Experts of a small language model: 40 experts in each of 12 layers, 4227 steps.
Below are experts of layer 7 (counted from 0) of a mixture-of-experts language model. Rows are named router (the router's row for the expert), up (a neuron's input weights, with its number), down (a neuron's output weights, with its number) and show model dimensions 0-63. Each number is 128 + 24 x the weight over its row's rms, rounded and kept within 0 to 255. Numbers have three digits each.
After each expert's rows: a language model's description of what the expert responds to. This comes from a sample of Wikipedia text that the model never trained on.

# expert 2
router:096097083103160140158080130150108126120146123166130177120139167117145101153115119110140097123132144160119124113133133112121111149143097127180140125106132107123105143134115125174114127177159104
up0:126132080108114165106114118144140165119175101124150161134111109133121170127108120115094117125125094147128115111072149096136186104117142143190118135129104102137091115138181146161135083094120156
down0:128073137178130090136141133149109101117132135181107119119134137134105149128135143151100140129129136138126144124156149139116125143146137129123117154137134147131155105118142126139145120142141129
What it handles: Modals, adverbs, connectives

# expert 26
router:131131170119143116163167089108136132110138151126165122079092123111107137127137121138105158159126156103107130131157117135097091110129117149120110100128114152147139152140095139114139145128127145
up0:142073149073152087173131156099160060080134134136138126145093109156159104138200135119117132138109090104117127143134114126122139114130152162128110068094140135162145163139122119139081115138089105
down0:144176130134115117125135147122126122107144094180095125084153127115098107115128134117144140171114075092140143164141092158112137090171168128087153153137124112115121157136115113111137116158109106
What it handles: Perfect auxiliaries and list breaks

# expert 21
router:120151060155180112133135092140132136138112129136123153104124123138128127127183098157150161095125102138133159098092127094125115152140135096105163101150147095122115130160093144124088171133081126
up0:129160112141131094113127160121094096099125119134120171042136150145181095150150102118098073109120119109091124093145106114132131155158182145159130162144132111127111162130121112131159134146103144
down0:147151151083152149154136151132113107127088146104134094103120128127134139138067124124144145112099189143130129092136151145115152120151088071147135190147134137090105154128109131168152127121141119
What it handles: Reference-format punctuation

# expert 3
router:098111175166108160102165132145094140152160146162142105118138143102146155133125097134089116155120083118152106121111111107130141142116157132121124148119141136143185078113153119107124128110122159
up0:133141139119080120132079117122138108130120126139147129116107141094121117147141098113145086157135065136120137116125125103106112139127109124147125128152115100129076097155148101153126120109134136
down0:105111138118063127144087103122104173148102118133126136124095068075097139148146135115114145132122166083115153154132143122113127112126118109102091159157153131130131128127121118088116113153130108
What it handles: Name and title heads

# expert 32
router:106116176159139116082160129093102141162148139165133091165152158105120142126122125146117146124131165119130106145143115117115078118117079116107114123142098111123145098122090144102098133134135166
up0:130153147111139110179142134156141092129159152125136093108131116152163103094173144157148173167113149135111135170120132127108130127155079124153139105108165118147115148170183113139114114145112163
down0:146137162077164117095099111131135126109102105166137128122130139121161105088135129131092171131110139137167115177137126102113116116160109103145110117120163124115135124146107147152116123142128124
What it handles: Mid-word name fragments

# expert 8
router:130133110159149177137154147133094123152137076092139082148143150080102139141148108131131145098120147117108130157117148130131109181187133115113094109151140138115116150113147102125161149124129074
up8:159134118119133150140130125145141118124111140155130147099095148180123140128128175111155147081099095128154100116058141144142109130162163159107128122129129136117119145119121176079117107130147117
down8:135144090148140112149177141138176141103122138141096188092103147113152144116134102126160084122126150146116165129123179158143159166145142136085144152112144138117114141115136114132118131103149097
What it handles: Romance-language name particles

# expert 38
router:117168161147124108115146127102105099159145104161133097123166118155193169089150121147152107129160093117119121167137126120144141131106153103158115133131107096135121102102156116158122144146098120
up0:122135114107119103141080091136128117192117132133069126116116085213106116120155149130157099126128159117158101143126170157108129137124092134103132122138127136105111136176136133130135104114144114
down0:110120174119145114139126095173112103190110127122113109187146113174124170139135141115123157150142129116131141155166153165107166116146136130148135130155180144126125165143137141124117093110101097
What it handles: The and nationality adjectives

# expert 12
router:139139093141130105121093109140121145126110090120108152130113125133103123204147115125162135100107061167138114154116169174110142126158127134090110090156109123112115114094146173138152133144160119
up0:123121132081108139133156132112095116130161123140125108147152133111116109101119119134104101127128145129157106098110166151156098123109175120111126159102131089155140110118155113112095146169106124
down0:148132142120105135122158164138172139148116097100135146119155125127130120118143112136130156126107126123125136142135146143149142137150153135152103137163121148123135128113122124120072143117141121
What it handles: Verb prefixes, quote openers

# expert 29
router:110103147147143095143168121153150145098156099132141133091098093156151115116136128152130151131146137118133147140128106113159102172090150178157137155131146171133135173113173136105154127091114086
up0:158089120144131124157069105158128139115082090115143128096131124198121146107121122151108145131133136107120119101153136188148147134137126116170162106104072124121093159120157130155120154133107137
down0:091126133122170144129117113114132062133125142115125108078123108130106094123071119141166168113118089102127123137139144136118107156136099133117161146143109155125125127136124156148152167075128100
What it handles: Elections and politics

# expert 35
router:089082093149146108134135183160149062151133154099132110161165094099106127127108134116156126118110113129116130151177077142132115180133143134092117117109153122114098152141153123145114146113122160
up0:136150142082111130137122138118169146129134130148129118091111124151166104112131167108140150142111150117114097142107126126120162130163102163126112111079093185135124174168110152187127097097155154
down0:090139124123100090139132115138131163160110137127093170131117110172153123110102114104095135128109122104105105131148148134092096101127089095146139158125144156129115142154117127119115127109088113
What it handles: Infobox entry endings

# expert 5
router:158125138152104110131096142132133151159133170137117136128141128106171153122182126117116110151162128156107141131084120154123122123109115159126120094126128133153117124109123086113139149077079125
up0:124156099109159113168119153136095130107136142079095138127140156131118101103133155143178180132100143157101081126108206078097114105159128117124144129117153147114089109093142142116124112095131132
down0:127144158125134079201160153122123128145116104145132177126095122125121082134153122136127095162121156107124133143122133147121130157097102119124130117108152128123103170129115086114135152156142108
What it handles: Sports team place names

# expert 20
router:110132159139128112088146145104114128157119131071147069170155142091135118099173100144110143094148170118108105102170115096116122126119138090117116139128104135137137083137115097126138147117166143
up0:153175150112106177108129143162144135144129112137121091101127113130163115114119126101108147128138114090125086071135162162138127128192082104177131154126121131126158108128133137112103151146175174
down0:144110132116153097095137137126126124130147125136109145161158146159150135129095138136145146153122176139146129136142141148129102110104156135117150129143143099112129138166137160124109086150128141
What it handles: Organization name fields

# expert 28
router:121131086055122175114158066163114115158146130156147120137141140098125142125110112089093106138111174137140121123143143101155108147105129065121131173104125152130123098159130164160091124137138169
up0:179169086067139149142160111157173111116107148188111107096134121156131148139119115101115087140123097127139147138125152150124171145125125111122116125111135138132151097113116141180144137126115131
down0:076128130151140162123101047116115177136102137129136124129128103119115118142144135139102149082104139110131143158105113126166146133114099098122105141167143108118109084090096114108150092115108114
What it handles: Table headers and cells